{
  "hidden_size": 512,
  "d_expert": 480,
  "hidden_act": "drelu",
  "balance_bias": true,
  "tie_word_embeddings": true,
  "beta1": 0.9,
  "batch_tokens": [32768, 65536, 98304]
}
Below are experts of layer 4 (counted from 0) of a mixture-of-experts language model. Rows are named router (the router's row for the expert), down (a neuron's output weights, with its number) and show model dimensions 64-127. Each number is 128 + 32 x the weight over its row's rms, rounded and kept within 0 to 255. Numbers have three digits each.
After each expert's rows: "comes before" lists some tokens at least twice as common just after its tokens as in all text. This comes from a sample of Wikipedia text that the model never trained on. Tokens count by the router's weight.

# expert 10
router:125112092120131015144165157034089113095138154121106116121132155100123136078104128148122187110094143173214133130138142108160103152102123132142154095138220153204148167120130111088152148103193078
down1:144127113143119159126185177128122073185173109137142080154127128088174131177122122118135147093207123145118129183108193134148091122159103116125178120149152172052124128122170093159244120131168123
down2:156102151082118158112083123129072163111111146148204186126148121082124104157131121148161078140160138105064115147140158146118079110189156137063127113135127121135156147132100111131088136082140127
down3:148152118142068147129188023125172160083149130193135155131148108093156167132152142147152132114134162071090143191158135105032058145107122116142113144143156114107151121131132128129133119122122122
down4:104141082135153162111117112134151083116082112164165147078134112137142056136119123111143154138116132125128134165080140067154154158166100119147168132127102124056133128124136133059095121129120144
down5:092142142106233126157135121095164125126105122127167130090137110028173135124187150147134096126169149079129183132099111055128125122083102118100149107122141074075056110114121134086136073112143083
down6:126127122081128148126127114127129109157119072140166120162115134123162141062127135125125111135136145168137079039132124141134128168158061132129120136178154118129166089096121172107129122150151089
down7:123134135084147163153146082162067117104123196160113228138078142135143104166132160157135149114133163167183137153170131132123088175145159162114202136128102166103227090167132120089168074088173096
down8:077120132153122138090175192132152116137132132144152105129079144067120080115124190098157142244073114109189109139108123142149088121120124137154108112129129074065096121134135150124070133128152131
down9:095074099116085172105116126150077180188142130106177185117164113105138141135126124174108146123138103158097105108130049173053138126089186128144123123155107128149125119171119136179135126095146115
down10:071164073131124104160146122122134131138122172124124128099115099116128126159125075122153077100129138082086076143137138125182121100130122151128185135132152165126075079096165168080128140051167124
down11:120189122120126181143108149162188127125201153187117132152154097102113132126131173128133133127152152131163168154135137219129138083128127149117066139107144133147115146160119076085113102108151196
down12:140139131112190205128064131155195125092127149125093166121133131149122124069121086124128067120142131056132150136179112116136107084250128101113198137148066127091115171100113120114139206163130125
down13:139146117182135144097155130129143079156102198124175137127079126141119126130131148101103136125128150147114170141182129188191145049121166170049144129159062167161108139174152051122124100150169163
down14:134154143111168177107119078138092109157154101095120118127152128115124118170088180104066101140140155095128155154123113106124173131134103127135114137070134102127135137143134159150138141101161081
down15:145123136099097155157147159113167149092156137155188230115139129157124161111123118067155145188098101122078200149159074147134133140141061146123072177042136108131095157108180139145089081116113178
down16:068150091116119161131123137127162151146112114135125226148129095246135101056128085146153137109131135084108137153112091111094126141135223135129163082183183149088128108127175184069147068114137150
down17:123131052139083083238146094168160125124088135145123157159127163095199114122126122135126127110100187123196105095176120165137145129189122134179166053094145139150121092129110096141122059154176146
down18:104127142164181189144087150130107120189167114142130130132124126127130129149168122127128143125175196149144099055145083161131149133134185105117075157117049123139111102071084129178137120099136135
down19:106128159119156122118178132151114152172152137153131099126175143108162176111105098092134125139115127122128111100125125107151133150131161140155126156154119176184073149122137146115111147121107106
down20:105155135145133108126082128125214130127090107124174128099102086108057146131166129074149125124091127140146064208138089157126124170172088115127123124128129092170109097124101224126105115116128137
down21:127119164141173111111123106092115101117118158133165110125114178121125144136123179133133154249149103130083119230061140137143144097121097136149162122064113094151124154110131227117123123136148178
down22:114166117129116140149118149112113123152129128086080131195116122150089153113129157146148114124128167121099109100076150159125125130103130130112177089200183164105165096111130170134137119170138148
down23:094150130170148173115126124167133161194133143070147237148126143062101155158128089126135088173139091087126112094082127116111213129163119125112159163172090215127076116179193120127255126140117111
down24:147114190185169070124154088108133145074114108104133044174139120120182021130148127098158176139114144141110135058067139076128095117025101171142218150107140131093135087119165127103135072128125171
down25:131059128126124125134126143117146106143131036079136130111118053136144109155128099138093128148161123106133148133133127173180151067111122112112157153102031107125120172225118116138134109100135148
down26:149130115112129199137110134143128203111099097030151164187116163205192127103207183174075082128138120124089148158130142144123167129109130107108103148113140055124127113172121102128137126189120160
down27:164094167141138124148087106175051102135098142125156150128078130084134156140106154077130138092130166097144146034228194098129145066127141130116102123118111139088140123149124102136088104113146137
down28:024145139144157096128110132131103102144021134138196235160139144191135113095112132100164122133127066134157123134111156129113121155088165127122164161143100109157174175096161143100120119079144178
down29:119149115120102109126121111159024122180142112113126128130189145175135105128176140092139130149089082129132098086143125141045081093086140135144192190084127104044187128089078135127130148110120146
down30:091142147099093149117121155166156122136134127126128074105192132121128140174135169119170119132121156169153065097117114092069133139118185111132062113145121148137127033125113083119168150141155152
down31:177121165126178114081173136094130128118134099224172151111112064122131138116128133098158104132053141128109125126132078124139112199131119137108130083172107126126108129185139160131113104097109121
down32:138032169147107120159150160119135150052130159097173141167144129098126178151032083120127073117047160133102111126124029117119130134120130123139135123142138089102112121130106130115137120132135073
down33:079135184109154165086141071136109127126076137119182125121192139094084134188101179137187108115117174136125127216099177137102131121155111124167160121164080149080129143110185151070138132140110150
down34:053051095181134155161181187168127127122107114144128175091104135112139083125088119138112110147139139107058165132172136125174160144124152120160154133110081199149121118133130084093081135145062134
down35:140205123128146128129030144119118142154120119169115153095133086111102155135122073113103030129195133124096127050148139076127114107131091142159098086190119149127135131143124132110103106098108128
down36:195066139131144123152152099116113124147028107158114092138161149187202181111120125119064120143137131138112180160116128142066154106171102156193123090128126210036115096098118136127129141052126123
down37:131183132046107116093146131125168136105131089169096083159083124132137142115139110155154128086131139090142126199103129147073127108199117114128165174126031126158132155142156130148159127175114167
down38:115186135129124133082153059115115162134135129162144128132129021106096126128115104128174170086140124071133134177112128223114076143128099149125051127197128128127128122105125128108125120064072162
down39:123131104185145128096191081142165127130131089096120137124144120133105106128126095100189172101139174144114198162200134130078114130088110044135129081131078093102080104099122155082141129127106139
comes before: "\n", "- ", "\n\n", ": ", "| ", "″"

# expert 6
router:099122101091118170121145136151135167143117150165099186141082096137110104141108113127193125105188122157139169148157130106118146112162138086187089107145231131158121122125170119128183197145120127
down0:116109129155114135121133130100099135110141127162120044103175129108137156120121094202132145201082087134174103049164147121113158113215196124132148089093178122136124113124161150099105121090114080
down1:124151140133129201127118111161052139117158130151163123126135099124049128091153125067123152104131081114152150182133079127137154150184104121126171052128120103121233130112169060108147126094167151
down2:063183126218143162183153157122123195131123147120163153115131170099128105199101087112183127132110126134127109137081162178166139135142136124087128147159116153134093138155109091125163149063104129
down3:123146167109135082110093095134176115096113118087120084118153146139127130117127084067215131117122101149119119130131144120120133120181085047135141131092125128092133130098126125124138105087094154
down4:171125127136170207097187155161141079149119122133090137111239112124165155144199117110127085136119176122146060097102126089139079119124121136164142173168143119089156098126186132136125176143126139
down5:107101155088128230173145109191131115095141132127058126124094141138143086090118131174089095121098127155157159131157081128147129114193106120117129138102115136108141179141110121168088116115138147
down6:146135121115144226114171094109160111097168139098122098127138126157073137141164123137128110124161099152171082108194154059108168131173146165157123082141085111155127100127112128087136158073133130
down7:075133038113139116132144120165155077095108126136048028137109112108128108204096191119126111177127130168133184118164119123084128095113130150137102104132128131089142124126130109124136117122130184
down8:175155133129203229163141216124126158128107118125120129130099130147094145143194167121117105148113153133082127128162110142133117131222103038143148128132125137168173077167129140112161116066129132
down9:121083150133126184131114112124194129172088112153087092086151156234165117119049124159071101119133127093143061151148137126130096091123099080128128119179066149132160126147110090120123104112160138
down10:118096095137115198117170128117157069128128141094152130113163138095120158136103117094137202118118137136181132117135155119157128174150074135150143178072110149075123174152190126183083093188113124
down11:137152203092159131075143158100145074139078075159138133133109148167121150127109136070145060152073162124122122132119160096131110144228128112150133106117119166114120081154137095103150111110091121
down12:135141047114117070131155068110097104065127128114118126143118074132133131119083213129137170120117113201116159173050152110114079171039128167098119129133124115110127120209113122181126128077139137
down13:137113069109131229106153179133143131119099138124146117142142151139251131145129138122127154127127133076124130188147101144116145116109069132087169105102124221156111122132135138082138105034159191
down14:134181124121162255094127138117158131142154116164127140139114139114123139121148185127117128123128172159110126135088117168118129067152087139133123126125127174094119143129109172125164139127136175
down15:118179160134133255132140128124149107103173158140130154087135136131129123143142159141151106125135163077136089113078152131105134083063146138131095079094173157145203153114100136102140160148118132
down16:145129099147121208128147114170034169128137167143140136113135103133115186100118112135127145126144069169178123124103067150148153136179118126154125125112093127121190074121177108126134119085178180
down17:105088053126119186097127059144157130116078151101122121119112103117158151118127128140124126147127122149132123135202118112143167166145125176154124081131150134124144123135166150190131144189133119
down18:129134134134125255128122163133136107170136139194172094172094149092084104116133081150152135104116086138148154153150114156121166113163118196138130112082117108095178022145175137092188117134181179
down19:040136107110130255128106132120131103132092151101148126118168129178183116207117113154156143119146108138129133179179150092128158109132094181123145143109144228134137135097158127128177121104164138
down20:125124171185132154182130141195176068166143094162107149114173116124085172126116107130110122131106176115159131099183107127132120105147127132139114090117097117114136127136085079127158125042084120
down21:076148123132127164124184139152125130164127100106144178162151117179106028138111040150138135116196072068140128195158134159168135130155162196182121136148134063116090125122135132174155069151117107
down22:105139122131156255116158128103079179118136132171118116121133077045098126178054132142082149170141117102146139108139152148163138127136130137109109154152118104168118065120104142100128158052121148
down23:142149128120128136078195145114116079110164122131108146082103072122106146138088125185113098096155149129136191083124137131128107168147105158126128153146114168105161085133116104172113138135061113
down24:131086075122188213115145166093104115071141047085185136114155182129114144078066133200144127132143163188129156174146129063194194208138173150069130133127123124097142121126122202132131065126167121
down25:184130140148121134146105118110111074111129115129079128108113101067143133113165139125149097110128150088132117099142144151043098125246155120100111140116112122092129140118158165081066168109130129
down26:095147103204126193126100146127167086208138162081131129133165158138135099102135108073100152132078099078107130056089156147126172114171197164107177114125152099147138124166094155217129128109158154
down27:128109126112183161092113140143162110097057126150124101109126105122138133129108190054154155019120180150201127070133220095159076123135139120133119164088205138042130122154110084137118137153015147
down28:095190135185135129163077137176145136181186156072091113140109192115130119135134144203132095094197168172138158138135145175113100144119135181141065138115136076123127136147072123131127136139167168
down29:129077155087125201150114131084134172139125113142156127099167108122115146170117139149091125208129149109214227141151108102118149131171105161153133060198168110156119107126158118160169121126138154
down30:199157073124136030132121098140124134120078150103060122176176196132141138162127116123117150145134166122079144211150135078100087114133111119102147087184150159106125163106105166158128063120122072
down31:123092103152122181124111213087114117122180119128144168125086199143065129137115095163128081126115140136123129150140091125142122153153139124140170119122194112075125102123085102115125092126081054
down32:178127188114167112035132132050109117114082141091115103124127103125166124097105101077098135180142129132162092131108165093075126113154135133147153099113125140163115126172130079138063145173126168
down33:103098140104149255144115129115131100176135118124084126150178115099084134116148128109132113119126177119153138121128157100132103140206126143138155136103121139112120088079138079096140165132103096
down34:080161139131076114126143103112120119087131080108208180096070107148135104085133137126139087065123141122090128156139133122119161120111108136100134129112120126101126084106116150195155155113142124
down35:141085110114127207122131139125155096134160130132133149136161129130156154088201100120074131126091135108122161121154083103158094124171175079109170142165097085154119160109189100158069236151152087
down36:090121115159148136123187149191152139182157126140132145135159134040068201093214063161099076132123092093167175159090043168120123116164063142129151122088118123073138082128159102060190106131118114
down37:082128106113133255101089100063166129155125100117144151094125131110109132132104099142133075112132169122115127136133157118148142168224120169110102131138156122129210126073128163133117115144111032
down38:101174101133068101142085123121100142144151153151135129141144138115127126136157131085092128135100118166162179111118128130141094120127155121126127070154089119108107140122179121033135126094128171
comes before: "the ", "of ", "that ", "a ", "to ", "are "

# expert 5
router:150127109129085000103155112157089179147143139116138169080089103109099150096096120163112083143144131131081104151116060125111120126074127124108131134103126133105144126137130140128177114113104075
down0:145093097125136124159106154165130107136122145133096122169136090150148116100147052137067148146121105154199152111115147183187112089137157134123112137204099108105153151121131184146134144106135144
down1:134190126122112114140097132066126129131076093126042074136139121127098086136125162126120142154124132092154110128115181110107121141071136082118129085159095121101068107183120163209106200079147133
down2:115153157105166101117148099118165136139129090095120110027085113086133150121201128107100129151115118124146149161133155137145128115118128088111116186058118123112148166195080135126153153122105102
down3:144127118133123128116125158109142135174083156121067109172135104160179133138131137108117058118123105125126157121115099133130143147165084105119147115115119157134126091160194129100130129129121117
down4:127127090126159134150130164228137183130149151104147109088134160217166132090100120145128158125083164198178192138145088168126093077151137113172144140126115164170150147128119162088095140188126105
down5:088133128117127106119073101091192143098132132146042139173124126085145129156163078147140171063121184131066081131142127050132135144109199118118227153123107134127103102067141168076147135088114080
down6:154116106082127111125117075139152133156101116123130173120139119120128129131136125082090107142146183129152137101162120142121167145124152118152125153084132152136191151121225222128099110129105252
down7:085125147077127114116043141127175136133126062148127130111086093173174194124144084062118134123066114116117113112133220122151125131134088138168097106130128073141172202109132160071136132131214120
down8:140149131078133083129113123101096131132117124104181135087120111212207125186100153059148042119149108190151179129115106140129167130121090112118075132117132118157165128122124094103094105157127167
down9:164094117088180120110124100112074121137112130125131129121183101130146136129070116078228131113163123131171210114141145095063136128176131167126133126133154067138137127121102154137058136124127090
down10:144144105132151086155239129118082140133123120080140139142120167154103135127192145139109103123143142118120087128038116130177145056119107157139178123143134108127163129133160111091141114135130145
down11:127137146125138119132184177108187108140193114149097128150131157169156165143125101148136129106184129096119100087100134193172126134159140149200124076118043120090142135115065144150105222116130043
down12:108023106109126063105138189133117137120122123168142092096127140117188091140139106100138125160139143105101126126071099114121142105128173120125225078139189132129139144153118130073048130130158128
down13:112159075136125091104116177091192132115138055127142096089121136085153146123122071116134134066125119117216099135092168124038139106112115066139129125168049137109104109158136139143151127071059112
down14:140129146178151094039079111133130119109124127075101095100185114126126148204142111143149155131111109116165112119126151129144118125115166110131164204187139082100129125150087164127154096095107106
down15:153140119200085119151172142105073112144115061146140156201138126077109169122148134132090108060070117154116078125045141072165118100125023120158178092130162134142148129141173103105140122142056124
down16:126089077140129096134126163138123167144122092093102108104113153151167123134158129146124113098161123128138052125131150102122096120133115135159138147084100071113132149179096130141118105131101152
down17:128083105192057133154102138128104134147118148115136163119189151088163121127132133156145109147135122070196122125183126108127109206187120123128148049059155128081077137106164176091097159133214154
down18:122073163183123122062109237114141154118129124119130145113139137120174106095074122105127166219070205142157137104132123089083121182109147101068114122129195111155134127073168148123146156119127127
down19:099107172123139136145242108072134091124122156177106099118176198182170113147198155138124117168123104128083168125064159093103119134148066129163132099107178108163083107102101141152157156138130205
down20:158146123140104094189114134139204125132110132091074123135155143129140169121112111137125088050133137045139006129138093131080115123083109140093143139143090120124153117146138114181136069165137131
down21:140219174104115064197172177047102122171131128095120143123159186092126085135144132178135131085163170128120121114076133148143093118146140082164162142088130117126125124146141136138119119174135160
down22:126130137051210103132133168126130162123226105115127116091130123141141145081175138088200100116082104107102133117092128118106126134132108204138136191066168113075143107142123138126125085141103125
down23:048128098149086124150101183133095110086109127116089126140112115142154078148148135129120091087082124206100086144132109124113138159124112146136199129123131110151145101115139192118074175087129062
down24:180190122104130117132127129136099144152198128095117158128179161096130140116162207156095079105173144131112089079097127117113104145143149151136145144151249129164154159160130083127126149131107154
down25:088058108113130126112103124139128133140159194134133088133116134092137112047185126149166182135129105174126119112137062145130107133182156169095151132092090064081130127119134082127156051116105150
down26:123136140121137096166165150088105120147123116101117167049175144154156142167124160127098123124145145129205144113161100116132109161131146129176203128145103085150084157129142091174047189153138131
down27:143140116122045131147085085102139179135130122137092154140091187144153126144062138072132109142136142130138094128136070161131070156143064091118152137143139146135152116119165131100153161130148140
down28:108097159130129137115138113091165124142106126130196110074128168146117134064127164186150203049136121095161129148209197100120165197087164125139154120106133105137154162121104184130139097152117125
down29:196145169124120096137131065127115111155152152116089193122106108114144151139126199124122098122124100118121121136133112121197099100144140071180110115158101073140077128119063106158127173110055156
down30:067143117199141141127116114148112201101123120062146082152146071078137092063143126141162146139117130149101049095043142172140122158080152180085129130169147115142142099119143126123085108080072129
down31:107148120136152144108057181170076185068108160129091132116128116080129140143106146135129125111134226132140116141140130199122104098120127141119084097133128135154123154117107136101054196060108170
down32:145085098120134177068134129173158143163169135206065149129071092127175129140114123099115126112160135117078135066140152121135152116143199126159100128159187170140078090113132100130237136098109060
down33:108128223121062134129126125113186121134096117128106162128125131106126170137116122092170089114132138153114128125151159079120128102075179165137124131139043115124141137126178178111166119190179092
down34:123076125132120116173144140150128134131149088139061108166176127129119140093138110127069113121115120139078080113091129130198038181105128152129119141155124243159128116148130131108123121140135157
down35:153163150143113128130142077159087180142145143131156095148147071135127129121129158095167136065129128099144060136114133129171121154066122097137178133161112159108136118120112099152116132131186106
down36:165131135128190110094083169137112139144159134142142121175134124137124117083072141128142141134106132158109159068174112164125119141133149157076115196128115100084175114094145133150047159121148111
down37:170097083141120088133128104145108161124191070121082145151130132163191145205123069136112110122133072121073106154104135152129128158092143128095126120172151093166207105147120036125132125179129106
down38:098065103188129116103185114164143089176128083100171082131168173157132136095153125151131129155109195182097130097026124081125124131100113129128153139079170124156129079112131112141177142123128204
comes before: ", ", ". ", ".", "-", "s ", ": "

# expert 15
router:156169150151141066069101127123152150083121148104157168152166163128111101087085174146172125073102143074119123083181130089191145167140171114122126134151159082188131151087102124152128164163102145
down1:148196116124132139082094184113091181180168139132151152240141093117130129135137124132119132146169189049118135161110098122109145072149123129062092107128123130162145119208087169130124168135103097
down2:165142163133129138131122146165091130048129119183092123135128156139165132184092142117094089194153145121131171155112137197201093133141125172126139149111159144119142153113115202224132210047153099
down3:134117171182139116092125143138176128127116110131145163149126089169081108119096140098150161105166094106129145124126182133142112152207123132152123153171136196176128193131171113094013112118123111
down4:131132144066121092139142142134144132092141097124112107193151086137079154091125183155144070123095172108143059130167148112161105118145123100100120105122116112132103101043155115118117130151132120
down5:060119127167147113116146129092057163185197136125127126107165112083123151046179118130149123076049125110117160134113172106100142210141133107142161140185116141116118099063140145146125089141132109
down6:103147117101130128144191102154174123154170143130102179086116170128111033106228075124136128081133138177119140170198112161148112116069099134116158169112112142104169096138127188214220076127159125
down7:107086132141233183121091120155134118106067119161144132131106180103162148145136116130123097097145069131150128112099075097081130112123119166130180156140166152153113141113128132119133174201133098
down8:153131103129153167100109162138074139125140141143151130119091205129137150124136073127122126134161149171122143089106104164135110159118121241153155071056085124127103114107134133137085151118102108
down9:124182136155043053131129127093107131112105208113111138214110130134135133126130067130095082144126185121130155196157047117165076117246095226101126131127120145141121122113158104099106143102131125
down10:130151188124082141127155130178166087128054123182129078146166159192119085077073151016124089135130137087067152108134119106129136170160105106143145088109175130144092067110123138105123167142185135
down11:148044113098161129159072183167159117197132135138135145064195140117171102184159122131122114097142129143111102070138123140117163110103128116145078057134175167116073094066153151111082133120119141
down12:096093114119133130170126103126135141150116126098122149116103083105173128118089149192189139155134140130141115098057126129146142095105142115129162158190124159156088078110125175157117113208070101
down13:130048119169158219118159140200124224140156084119187136114130130119104137152119127102121161135132193100169152122072136186110110137167150121118059151090149146090100101138102090130112077197118191
down14:135116085088105145136149111228087119162137095106114159126125110148150138123100116117183118133134137128150118141132185141096126128152087110188129125119166134114141162097093106130188131141142121
down15:139139125137140123131096101055141128126122125140128147077130184127084149104026155175096116107081042110109088159137127096137166104193139125121170141198115140111123153125118135093124123127162141
down16:147089142135061129124078095139109160127094126126176119119140122136108103063161056113190191194170100125113166168111100088120150153113073117126159172120121108116115128124109154158201149082152149
down17:156129122136107120123184090156118129129128121174104131122063078123126155112140127165169037138158122078143081197118100117084107129079140133154093103091100131184103071131139091133151127143131091
down18:121105088183133133112186124127096139147139160101139158125114095135145115165128147144117116216120111179153146129104077120102137127118179121114133131156127112130104141170129134125127116113131133
down19:135089179138079120166099124089178069181156107107077110004105189130139064094149126115124128163115130114130148124158148123099162109164129119159169133127130106072133133169132183167156130128137134
down20:060132128148148108134154133068113116059118165116127135112105130113133181104166140081176153113103170075127173109140116102090176168132179141131202128141149107128104129100216161172122082121177124
down21:073141185141151119094129150136101130138159194098162127122127122133178156113136127139084123165139153102103156129199113177136145132127145129128070152079117087075125100117147121112142187118142104
down22:134134073149162147127136180106107158124130162098100105116172165125143150164155116157120173102117098131187121121164096131116109136106082115154135156167089119066111173129131099195194159073138108
down23:149088135122146194161170134139135092191124108110167115086143116112134096123083112157098082089164135136088172082126127148127132096138100139104124149138063126147103147195108119134157116097126126
down24:040122238134124075128138082145177098097056148098110129108171147190129188160115126118138132079128075134116133144163099136127111102144142109147124118130153125092124072137187104108124034146171185
down25:125129140145150149089131139122128122087072180170118132112147126132124119214104126162115155086080113138179148140148123137172059157142124255187170117133143121135158164128133126186120190077119090
down26:125114191118087121145141086226146118128130133142132141104098166120202098141123109124131154192129131082129144141173240054088144099111141157123117174153160127135063147124137131130105133105141101
down27:096123122114136114210205113134155084140133124125121140120116123120114164121146149173081185145085187112141173166132164139128176144130174135120131129064173127103129112142128132119137123121138080
down28:072102113129141136100137119194177108153072136128121138193134119097134126137106116144118100129130182116145090141132145177106127156135135148131082111103148114169148107214165168122125122103160122
down29:130065151081130183130107092131117086092131099158140117075124150103127156152135148136124074128113152097117169132176152130132148128196105128169128093154077085098114128189148065131146112105098086
down30:146067193138085102140106102171096093126123129087095111078114160148125160122171090113115156114144115113122087158133139135162119096131157141107164104143124131079071163132171078108132165080111088
down31:155124139106166183155070105101124129108100130132145099077163150129131107129148142060078125128135104147105101089121156160144108119146118107137133090122061146116141096133112137131127058138121162
down32:070099122113135144146127107131059140173103136074119096135138144104127126145078129149116127175131101154149094126128115134243113038129140118142131084107122138128113166111074126117152156109130170
down33:145157187123122157132145141148171153151137116142121140096185107116113142149151117126139152156167161074101048132130089139133129122129117037091096112180114213112135132153067108135176064125081134
down34:095172093109118135112146122130124138136119154131073133067134111140121159094084033089125135147156147141122099160143128072128167103162031117089152129094100126105171153153147180107131120153154092
down35:164147151130125047119104101138132165128128197118128146104085117117101138119124102068075117122126115140161133124142096127126128134107150155101127106132107117127188098079123120132169066111143124
down36:113137150165099116129101171174148188159144131087200132129144158106094097130139115112129133185104108142131154184128112104178097138110118138126114078132100085115141127103159151096113130118115059
down37:139138130186166166164123172137078098135086143150112121174202124127083082134027134131230147193160132128159094157199066211125156084195133170160164145162069113124135124147132127133105151114122111
down38:160077149194103137194086141178085100125144125108161095170163108120124101165108086126158124120173161089139131131117148087126129139140117201139124102090143134114123144185195094084098152156108135
down39:050157096158155133074034149119128139111160184128124100149109162157114150131174138069075171128100151150132115122139129140128157086133101119087159104163079112042135070136123144143179182134217149
comes before: "| ", " ", "|", "0 ", "; ", "% "

# expert 14
router:117157141131117136204024111108123172169144139114083142108136150103203148070110139151113107095147167134081111147135119149109155172087147120175103145110158177147110095175086104201142153137166157
down0:150124182125131039133154090082141135103151054110072169132116134123187204201141096109131115094139078136195163063137131101200134097116165099099134090130116109107192172178110068110062119098132140
down1:159089128071073161125135114213180117120133139139122131166108118124165130096095196107140190112112163127140127110094196097120089101121121110120063071149125133102084133095109022109098105141117136
down2:133139159120126201110159126154212106133145158146127191121120152105083109092186107137125075137081094159117166148159127102165127126157126138142141125113138131131134162138114142125119138097130128
down3:098092167105123112127126139164084136104148115131135058119124150121112073159113124136205053120113223097134165093127159140147132062130131139067124127137094133114172185147125068139141143076131139
down4:134105088111149137159181138117130168137092154119095129157094127125115051138189128161126164175071089154068107150151119130183059151165150144105146132105103111138163090113124165142129111153128119
down5:160122132117161228148110143112128133179082119115153129124129126103120081167130093093113171147111137125166069118143159173082122201123128146124099080096133109135139092132125129118167153136130093
down6:095091130156152141124095136104150129106167024123108079127144118175242085161118130120081073132133132117094129101186131134172125132198107128141147179143080133098156131090120138128149122134106160
down7:184124161159125138115102123154133139131153094158079101152138136126132124136094121056144037138128189186127067127060166152178139129130163106184116121197131159147181119101145152118139067137173156
down8:115106124123158150102169128084130122074201099144180234102120118108163132145105097114116116066077104217123175166131157155115131142172136139121212145148158128088160142134148110166112063110085111
down9:117149137124110191155138126133124159196089142129161191178088079128132116137138188129125121140095119141119120129110098112155110145151106181154111050149126105146147112120124143038105128117134187
down10:122111145115105197157062165144120094134140160151129092161121132138067118132136159061187133099090173158103122122042128128155148162128104134149160130130114141156160153134108185127153110064186183
down11:127100113179154197145081122104131107129060155103111169124100162119214148174137123108154129103188181090094137121144159195163152135097085118176125156137118166107079074076105152109157133091183178
down12:138140163114135209058112144116128135120163086170082120129161138093140128131117098122193129140131131124127137122116151147132099141128087131125082118057073122058090136087191130117173199119131115
down13:048133106149131104133141131135059137135163139184115072101137146119193122126114125139155150152137106102159151146162116129113116075082147154169123095146071137195070126104123118129149115110077167
down14:182169127138100109118116125129153148135127150096085141139117130139129111113110120100120061155163184103124128020095162126155087129116190126112134130076186146124119114160135063132143158135114103
down15:070109136163141162115161201159143089178139124155175169084130209178092098138119127145058159098165164128066136171174124125145157119144137160097183130065143108158137136134125120129156109092142142
down16:136120130102131120148095089151154024122126145153144079129103139118116094097084071137089108161186187159125150128198131156123115107129128151128105170131153107130147108124150138160102129107160142
down17:124150089168096143174128145149132123134124132133185202139114163109135145098158140123108132130119144113114152080105131126098116110131132144120146105108149137114123101148135120116097124143170158
down18:077117157124147160103104113078082131124088104119124189056126108102132128155150199182094091134124198130151106101108184180094128134105173121102115109156096129108137137112154097172166101076130144
down19:125155126161145123115182116137142140198091090132179093112202129174121146111168127104146072117152055082128142176099128137123157151135126129112114162161141149163118127130166183108218097128113105
down20:123080209143105172141138131129122148176159152127132134141178205149115093122167117137131124137133195154105123079115094130113197091174077087132138128089106125106132134117122168125137120117144137
down21:161050109119173129083163147133145135178094096088117134181098154120123129156187129134154116209103104125118181076076127134171113180124132156176137142124106175116170163205125145133154159076202143
down22:135121120109154096110161146191134123120087066119100059158171148094051128124131138126111119209146141149127132164178155095103147147150125146081158113131161115137121082124132186140141115160119158
down23:173119128129131137157100148126086115115193103141156117100134150158117220156134134125114121132122136157129161127126148194128208133065175080181094087093049117151110093149118119130067092043140188
down24:149051136177092148145127130136117133137110134056128143123068129104208105094128117150129110189120167123130135081120125144122117135138112091101148122134151133138187131173125125137120095134128175
down25:118167157159119087126133114133138142144091091114141199118076079099166153129133149099129140100122081092128119139125128127063081117158160079121129125111106115117100149181126123057112090116076106
down26:105145129158138206178125125124147123135142128163096125115136221127131135144147125098145137166175066072123125037173131126105166137156106101141112105052142136071103108104116159133183140161120138
down27:048119113103156111118169140146155111106085083131162156116119144140032184070139155131138155094133098123114155166129116115168120130159147058071107088078070076097144117129175142119121126149132094
down28:131129101105086206088140068093131150133113131125085146159119087134132187080135107126144130161130117138183170148100108127111114138124131127143155138032188121158096163127119126120146157202173106
down29:102109148133143191133138144141162120132115131133115164121133145129130117117078129154121075144103142154150158155149093165082129092136091126128091113125116184115108127131123131126109141208078110
down30:090165091172118130127127115114130122127125126128097119160192110121061145121123182145169148093071150127130164147104129135152114148128120127238147141091106116085172186112102134168135187093137105
down31:179118136145124114149111114234151157107078112132076131120145146163127137085102069083133132128125153093209073168163121160139068087133089124185167137156152118131098189137104097121122146123113162
down32:231189146193102145151133124175103113123148179096067118128152122135114146125129117048205099092141152159170127107113143161127105119113162138167101156139143113141173132144099092165140124117129165
down33:157154111167129128096127126130134125130110159171160101155086117098106139216069130141073140144186128116172138131116150102094100111063114110206094067114142126181112125140135119150135165088139077
down34:196044164134110151155107166195149152180080148092139143124112184105086092123044126103141134117124179169174122182124140120134100147081127095132139094131145163143140131115102160096136074125208076
down35:187109168116122161067133107135150127158109108122120122115189116131129135125157093088129096139104128130152129123116078124108153153207135126152137121186113128133110117126128164119145135161076074
down36:199094123130132156129120220096133141178184142128136066135069149099114130156104158125196155122127098182154120147091103116163134181079106168137149122130143126142148088104095146128156122067149093
down37:116219101172134123116135129156127143100107131166095084126125137144175120130111142100123148078194137179094118108152195116061137122050129127175136104165151129130118100084140098160103122110113154
down38:091133127135116175106133122156179028125150084136119197116138137126106053174074116109136077144104133070146149115154141125111123126149149158127129124130151129130147186000157140123129175173093118
comes before: "the ", "a ", "his ", "201", "200", "202"